Below are experts of layer 2 (counted from 0) of a mixture-of-experts language model. Rows are named router (the router's row for the expert), gate (a neuron's input weights, with its number), up (a neuron's input weights, with its number), down (a neuron's output weights, with its number) and show model dimensions 0-223. Each number is 200 + 30 x the weight over its row's rms, rounded and kept within 0 to 999.
Before each expert's rows: "raises" lists some tokens whose logits its average output raises strongly, later layers aside; "comes after" lists some tokens at least twice as common just before its tokens as in all text. This comes from a sample of Wikipedia text that the model never trained on. Tokens count by the router's weight.

# expert 136
raises: "ed", "es", "ing", "age", "end", "ad"
comes after: "\n", "'", " B", " Be", "\"", "Personal"
router,162,241,216,224,254,179,184,193,182,176,206,219,216,201,177,130,160,203,227,160,180,168,235,176,186,192,236,253,189,276,201,200,196,202,201,194,173,142,227,255,201,208,207,251,238,144,233,169,232,245,232,199,228,144,169,165,191,181,170,183,186,223,177,242,165,229,193,203,146,215,192,186,213,216,197,195,135,180,227,221,184,226,238,216,223,187,223,125,149,205,134,204,180,192,183,143,220,176,99,180,231,213,192,178,122,216,236,206,224,196,238,159,206,172,165,206,153,178,200,198,182,246,248,181,143,166,188,212,177,200,163,152,209,207,228,187,185,204,170,171,219,194,174,206,222,184,222,199,211,126,251,189,188,181,170,191,237,190,194,166,214,226,212,188,210,201,213,218,189,216,165,167,145,204,223,211,208,248,179,213,237,202,194,168,202,210,194,201,239,171,197,195,249,244,195,151,252,188,204,193,201,137,176,207,181,162,252,245,178,230,197,208,233,197,202,179,185,185,202,214,234,195,168,232
gate0,194,285,217,205,187,257,302,237,188,212,158,200,207,207,185,164,195,251,149,197,193,191,187,195,170,173,215,186,184,224,186,152,212,214,158,202,190,200,179,188,153,164,168,239,227,175,245,197,198,186,189,183,181,197,164,259,196,182,185,198,256,206,212,205,195,212,171,182,189,221,191,194,185,192,236,205,223,162,193,206,259,183,203,125,238,194,204,146,170,207,238,205,211,171,169,190,255,192,191,158,220,185,201,201,152,241,235,197,166,188,268,212,177,225,228,202,229,187,176,167,210,191,189,227,137,179,231,218,178,222,207,178,226,168,217,228,192,221,238,175,183,162,182,222,140,215,196,166,210,208,204,225,131,170,174,194,202,192,234,165,201,199,259,244,211,248,216,179,196,230,170,214,178,209,186,199,160,214,217,198,239,196,202,224,190,173,205,178,208,244,230,220,165,182,198,129,222,173,225,214,163,203,159,166,230,209,181,224,238,269,190,254,216,179,202,291,250,179,125,174,145,217,181,204
up0,198,171,218,159,196,220,201,153,164,229,192,229,241,238,195,197,227,192,175,228,180,244,184,190,220,190,145,219,187,284,173,239,166,239,212,252,258,153,154,187,201,196,176,236,218,170,193,244,205,174,216,187,191,159,173,202,247,225,230,171,166,112,173,222,176,217,206,201,214,169,156,220,212,210,216,203,192,194,199,200,167,238,247,147,256,179,210,204,190,180,229,207,165,204,255,167,197,186,246,159,219,165,183,205,211,260,197,196,133,160,214,188,152,191,168,209,191,241,183,160,242,219,160,236,227,209,180,220,156,184,264,190,179,251,268,203,236,215,242,204,245,186,181,204,218,181,235,208,194,219,235,203,244,220,209,185,179,191,198,158,167,195,200,192,186,234,195,203,184,188,180,162,199,269,175,200,225,208,197,163,223,212,188,171,227,215,144,225,188,227,198,199,207,199,188,207,254,253,196,184,258,141,137,179,255,173,135,229,199,183,200,251,183,226,181,171,170,190,214,201,183,232,203,218
down0,234,208,188,177,176,228,215,213,213,214,216,217,250,177,182,220,231,175,157,194,196,225,177,195,187,194,161,151,218,171,182,187,224,193,225,146,204,178,212,197,189,145,171,186,165,202,188,251,192,187,231,146,203,184,178,236,165,266,220,211,219,177,197,229,222,232,194,242,153,262,205,254,273,199,195,205,213,227,175,202,171,234,176,249,162,207,230,263,178,188,199,224,251,224,235,153,165,223,186,216,199,253,204,198,210,138,231,227,209,161,222,128,183,197,185,213,208,188,234,216,180,175,168,166,230,265,225,223,195,226,190,175,230,214,221,180,177,281,160,207,258,210,230,256,198,265,220,221,146,175,188,210,176,216,289,199,208,179,187,200,224,220,193,149,225,185,191,211,216,205,205,178,152,210,226,169,216,227,226,170,238,150,224,181,177,249,198,220,205,188,214,198,216,123,204,164,187,163,157,202,188,178,210,262,197,213,200,212,189,206,240,186,199,193,202,146,215,244,179,167,150,174,201,157

# expert 48
raises: " ", "2", "1", "3"
comes after: "\n", "9", "|", " non", " Al", " co"
router,200,195,191,243,211,173,170,204,207,199,240,189,200,222,173,186,205,185,210,167,203,190,190,178,209,238,229,194,181,213,219,197,200,194,221,202,149,211,169,188,174,207,162,216,245,150,245,199,213,214,231,180,222,172,197,194,252,128,199,192,222,217,199,201,197,239,108,215,161,185,175,216,176,212,191,181,180,218,203,237,203,175,176,183,229,140,224,185,172,184,162,284,159,252,182,225,243,201,163,203,215,233,187,172,182,169,181,156,193,190,167,194,193,188,130,215,164,174,182,210,202,239,182,183,134,165,180,78,226,185,181,183,225,198,209,191,204,218,164,166,174,177,158,195,198,230,238,184,208,208,248,220,195,173,154,211,226,212,227,209,176,242,241,217,200,154,195,186,129,223,154,178,147,188,248,208,159,209,161,203,191,156,210,202,184,190,206,232,195,165,132,176,215,299,223,204,218,202,227,183,209,229,222,185,153,144,179,221,223,198,202,181,232,113,186,193,203,187,194,220,160,235,195,170
gate0,190,156,152,247,170,192,180,191,187,253,228,195,215,238,220,155,196,189,186,176,163,193,282,150,235,183,210,265,177,212,167,205,176,221,180,199,174,169,143,138,214,267,213,209,226,189,250,205,213,217,256,174,231,186,215,214,147,231,147,220,188,211,168,177,221,214,199,207,128,213,252,214,247,147,221,206,210,244,185,168,226,176,165,180,208,191,209,214,169,199,218,168,209,197,202,214,197,252,191,180,254,189,209,204,223,195,165,177,217,163,258,218,143,223,217,229,174,188,163,187,207,217,168,163,238,190,257,213,219,211,203,248,254,227,196,195,194,226,214,164,250,156,177,242,197,170,151,235,142,215,221,185,185,213,199,173,240,138,218,167,182,155,232,158,204,209,216,232,204,213,193,150,200,204,239,183,175,238,181,193,235,217,234,191,224,229,147,245,179,177,192,199,194,206,170,231,167,196,182,183,177,167,229,190,207,221,143,245,250,202,207,218,232,231,206,245,206,201,136,190,174,217,173,188
up0,186,198,196,191,257,189,185,190,199,203,196,214,189,215,179,147,224,224,122,191,209,135,216,229,212,166,186,237,197,198,198,227,221,205,261,207,167,225,166,211,237,228,164,218,204,242,284,235,174,249,213,179,223,147,139,188,249,236,259,152,196,204,254,153,188,194,212,202,205,195,209,216,187,231,195,183,171,192,223,186,174,236,211,184,178,187,199,188,156,144,196,211,197,194,190,203,223,141,197,190,206,214,214,236,219,209,117,184,163,204,231,152,181,243,242,235,197,204,186,164,232,193,215,181,185,220,176,206,246,201,191,233,208,210,181,179,211,192,181,218,182,206,156,232,167,242,194,203,225,181,186,184,246,181,209,237,186,212,287,204,200,160,215,174,185,244,215,230,234,176,195,166,173,137,199,213,145,177,208,257,175,158,233,195,173,181,213,220,181,166,193,203,195,200,160,205,184,189,263,219,239,214,216,123,201,185,243,195,270,183,204,271,237,154,217,227,187,200,148,174,135,218,198,204
down0,182,264,211,177,162,151,245,184,212,162,206,213,209,190,209,234,236,213,254,195,197,194,166,236,188,174,161,200,214,243,219,195,226,164,241,133,209,225,204,241,187,194,178,173,213,175,169,196,250,176,141,171,218,210,195,191,168,128,188,188,237,181,234,202,175,192,184,183,234,130,221,206,191,187,188,178,166,134,181,202,155,181,190,193,208,187,146,174,185,174,245,213,220,216,222,211,189,237,185,216,165,220,248,262,234,214,247,156,217,208,237,193,267,263,211,165,197,189,207,206,132,229,215,258,248,225,232,241,248,198,199,208,178,188,225,174,241,169,138,206,149,184,205,223,169,206,215,229,188,179,245,171,205,197,145,241,188,164,196,243,231,166,212,214,210,249,211,191,198,174,237,174,175,207,205,219,207,148,235,236,194,231,181,197,169,186,245,192,195,225,192,181,235,153,198,218,226,155,170,216,205,245,198,236,211,260,252,243,183,190,144,217,178,165,212,216,226,232,213,216,205,174,230,223

# expert 183
raises: "aries", " Among", "\n"
comes after: " |", " ", "2", "–", " also", "tic"
router,189,203,183,230,188,229,174,187,195,174,168,176,211,168,166,179,166,235,188,155,175,215,192,214,192,247,167,146,144,265,219,191,177,187,193,186,154,131,261,217,184,188,126,181,219,194,267,207,174,202,186,175,161,192,229,229,224,203,191,198,242,142,243,214,178,235,193,216,150,201,152,238,182,144,208,212,148,183,157,233,181,176,169,185,192,168,203,199,195,168,194,208,247,216,192,291,224,144,222,208,196,204,174,215,178,190,166,180,230,226,180,179,194,206,187,208,183,187,215,219,211,223,172,179,239,167,214,209,205,188,183,199,248,159,247,186,183,202,168,241,148,156,126,247,186,192,210,178,204,197,216,214,170,176,206,134,200,223,233,243,196,228,212,217,191,185,234,171,243,202,203,190,225,223,231,222,182,251,160,202,203,181,196,148,238,201,206,208,164,190,142,151,246,258,244,149,252,186,200,160,195,156,262,164,167,188,193,213,218,188,240,220,206,157,171,220,219,197,184,223,200,224,178,234
gate0,241,243,164,171,196,207,206,167,212,220,151,236,239,197,161,147,171,224,170,141,192,229,214,202,134,221,175,188,162,160,179,185,179,176,171,167,169,173,213,213,130,200,210,200,159,212,201,164,178,211,219,223,129,174,246,242,176,221,224,198,230,181,189,232,198,199,167,189,192,199,146,213,213,191,186,212,270,163,239,205,158,262,232,168,187,180,157,213,216,190,228,270,208,225,192,235,219,199,225,244,202,215,197,266,200,212,236,222,171,206,212,153,154,190,182,227,175,231,185,143,209,161,222,228,194,187,178,202,190,177,223,148,203,224,199,248,176,192,215,164,202,112,202,268,190,205,163,149,188,226,181,165,238,182,202,172,235,222,201,235,214,169,193,174,268,179,182,204,225,194,197,178,204,216,179,232,195,236,260,163,224,200,155,161,238,203,221,242,205,220,202,157,175,192,201,256,224,186,187,189,215,187,231,192,213,160,209,213,231,210,269,270,196,227,187,198,186,205,224,207,195,230,254,215
up0,182,168,215,149,183,197,157,236,209,201,242,189,297,196,248,251,209,167,222,277,161,188,245,230,205,170,218,155,225,225,243,229,232,195,204,231,155,189,185,251,203,242,201,189,213,206,214,211,223,182,228,175,210,247,201,214,221,187,207,175,210,173,189,212,192,170,191,207,203,254,245,225,227,199,224,232,126,199,201,224,194,194,170,233,213,185,239,194,166,208,193,212,199,179,197,205,239,251,182,157,179,207,184,213,237,172,225,169,242,165,169,253,229,221,220,226,235,180,206,195,145,239,126,194,184,206,247,206,176,174,176,170,209,176,176,174,214,215,211,194,193,219,233,215,209,209,215,278,259,245,234,180,209,194,129,182,252,156,197,216,173,198,227,213,209,153,197,195,239,209,217,210,182,179,202,229,223,160,187,205,175,204,266,225,195,204,176,169,192,178,234,174,199,205,176,188,206,224,251,254,137,179,191,237,221,209,276,217,243,242,216,165,163,173,248,220,215,155,203,140,221,191,195,180
down0,174,244,225,164,171,248,193,192,134,224,188,210,187,255,218,189,243,196,209,198,141,123,214,155,181,162,224,208,275,213,229,145,205,216,213,196,192,190,222,221,223,166,223,208,195,190,207,209,220,151,170,194,222,179,163,201,221,214,182,186,181,170,164,200,230,198,186,236,236,251,174,182,220,140,200,206,239,144,238,254,192,169,195,176,196,192,262,201,170,210,201,198,163,203,245,119,205,232,207,206,215,201,261,240,202,199,218,205,210,245,202,210,175,173,203,226,200,193,203,203,186,237,192,196,224,194,195,206,164,250,189,150,189,164,222,200,196,199,148,152,211,205,262,198,164,183,216,174,148,159,219,207,226,178,194,251,246,211,196,193,265,224,177,198,176,204,168,140,189,192,188,205,176,229,227,187,180,205,173,271,255,173,213,225,160,188,212,228,147,169,181,140,191,237,228,184,264,188,260,194,241,184,231,271,213,223,199,229,191,202,196,239,202,206,172,218,196,239,207,205,221,135,184,172